Weights of a small mixture-of-experts language model, trained from scratch on English Wikipedia: a variant of Muon for the experts.
Below are experts of layer 6 (counted from 0) of a mixture-of-experts language model. Rows are named gate (a neuron's input weights, with its number), up (a neuron's input weights, with its number) and show model dimensions 0-255. Each number is 128 + 32 x the weight over its row's rms, rounded and kept within 0 to 255. Numbers have three digits each.
Before each expert's rows: a language model's description of what the expert responds to. This comes from a sample of Wikipedia text that the model never trained on.

# expert 43
Articles and possessives
gate0:090126117107158176051167091108145072097133144174122146117136103112147161131161140152161112050108141159160155099157114152120109102099088126116135098128154075121108154097079124128106096114053062106127140124119125185137135140095148153068145124124192109127153126123171076112126073061172122083144135132121117118154146143147137125158148170169101167101120143150172124150162124140161116155177163129082090089124187094187179154116110177119140141142160140081167105073150068101126169141110123221142082115157073137111127128130108118188121139118096101118138092132164154152095168124153109113126079128140058130120162117115172132146097144120161086132090167224072158137160088113132128126104112228139182140153119129081092066122091166087090098180090107077125107115104214147143162097121136
up0:141198145131114155153091170064119126110154081097070189114105151116114084179091097062121197141120137110108116123132188109147154085147104112136072129153131162110121129090148098101156170140172100128160157127172137101126097129146114084121148141155162141079140094080121098168080129128132152157157127117140124140072045114157078075093187115105161113146157121121141149125125187182124093180194101093136130146160148075127101125124176163082149135182172097140078184100108184153093061151079134112174119107080135156139100187125123069064112170097080117121094102121166081148133129120160108083145080081104159083171108105143069104149128114181161114138123101118115112114143120186098163157114127144148155177107084115181100135168201125150152162129141159123142129094050100123131092129132090

# expert 12
Line breaks in lists
gate0:140120087128106126101074113137127096135104155170155104110125131156125100092112155117094140103081074102102064130096128073157097125078131150112102211126144137093099154123083125190147103143158156150173116172129135092086092137141195131179143102133125147154085142132135082110192119060138068109094098111135074164137115172135139104094040085125138098180107126040193066163037159106151104137139111110095132111180102150127103179128163105137157111125175162133102140127153132149121109064122160096108112115080137111105197152147129097112116131114119127158104175105107124110182140119141080154111182175123127144067041091138124103100140101132107094081130155145129092080108147158121142164029125121131172145103127187171141103099100091093090171128111118114109154129098083149187146106101167
up0:124123119117092116128185163160152152106123132138114148210157172199096176114056054069115147139176114141045131115122161114182152124099141138159136143152082104149123130122170094079160117152121060127000167203157111162180096153164125088097170147092124140142144118129116124156140128086112159095164157142145182083076104176122137121082124125167117131131155167166135086110123120154134173155161113148108115118126148102158103065087114132130154104176077122142117093143077126102138089159135199133103155136144156109117119132129084103188159178158144145140162119147133126147110145114113121123107122103119097166148177095129171129159124122126132184106106095125172111168145128175145094151097138079109068177126132096116146167167077227106151111087104144143081112139184139087143174193126151

# expert 36
Colons and line ends
gate2:108152120132200125148156090149096174103092107098136123118160145128177164091133166114150136133108143102126082113138131133156125141127132137082160169162145153167131088121186096161194067176143068089150158148088101132163146185145142124086164130113140118121183119152118108131100192109108139059142139184192094145173159122106137072194133063157148119104127081112172097129123129181136063112133107102114071182116145145123167117077120193109122154175137106122102114202140153150196094122167088140166096172134104145172054085147126145119117140078191119143083185115140088125114102140170160160122129133112090159084167069107145149077098098166109142091152139102075153109102108078171103174101154146144111101130128098133116095090128162100127124045074157149143141104157172158182120077094137
up2:148136095126144125156127078131176108156181111105096089146142118146130072194153152104176110132113128157166150138131155107124103098119130101163125126133121118137149166142115104151069175109099185062140117211180165133094116103136132093189123129145168130089134091106141100123174124112151110067131115099178082067113053133095164125140159110151141059161178170092086169093133131101118171092161071131144130126179086194199069144108098135179133100111124131164158156093124100124090093119083198143144128169119120148123106136121199116067054098212086160163153068100122147100155096125095158098159108100125104104092104092106124157126103099122086133167115122172142193070128148161121157111141095172077141107170149130159111105110153146077122112123120170217120134139081140110097122118105099

# expert 18
Function words, prepositions
gate1:127103087101113123119143145157131098148149084106097136099157080128167112173133156115140157090127119169111109108155141117140228152154179091122079141132120111128162124097120145095124058186149124080151165083103078174090181141170144132126104148114189135122081111185146149160165133141129177196124153143120137114141097103136110123162131188071131149108173118169094105125184202250082162136105102127123092191118138114102179102108111177175100161138176135199057122093110161085106109099088176111114132113131113116103111141128173149067117122153077159144198095187104118132080129134128058161091157117066141110120112178120068173115157097178151111165142145118149149128132106126153111160091145119110119099135173106139103126175158116128131092143150103151185157141118093139163080080103112
up1:139158131191100205147151116132153153130147136129117169042138156105114152146090119226119148124112085221123154109152175143118126158135176104101107123101114112106185083175109167080138071154080149154149108188071203123113122113084169131115156147108189099097138144119084088148187110154151132075120108146182157080161105082103125196087108200141083129125115128124138152197114064107105102135110144202115108123143122115129152131097115144170096148124180138145148117107127146155094157145087119161102083137132150093123131126097090190104120143155144135105168110112151106052132159105139121114113062094174113161070107143109102175137107077104104114148088141106116143160138169153102115107167095131130138136109171121149158124108120112125051171108126154155106190103139095137035080133133125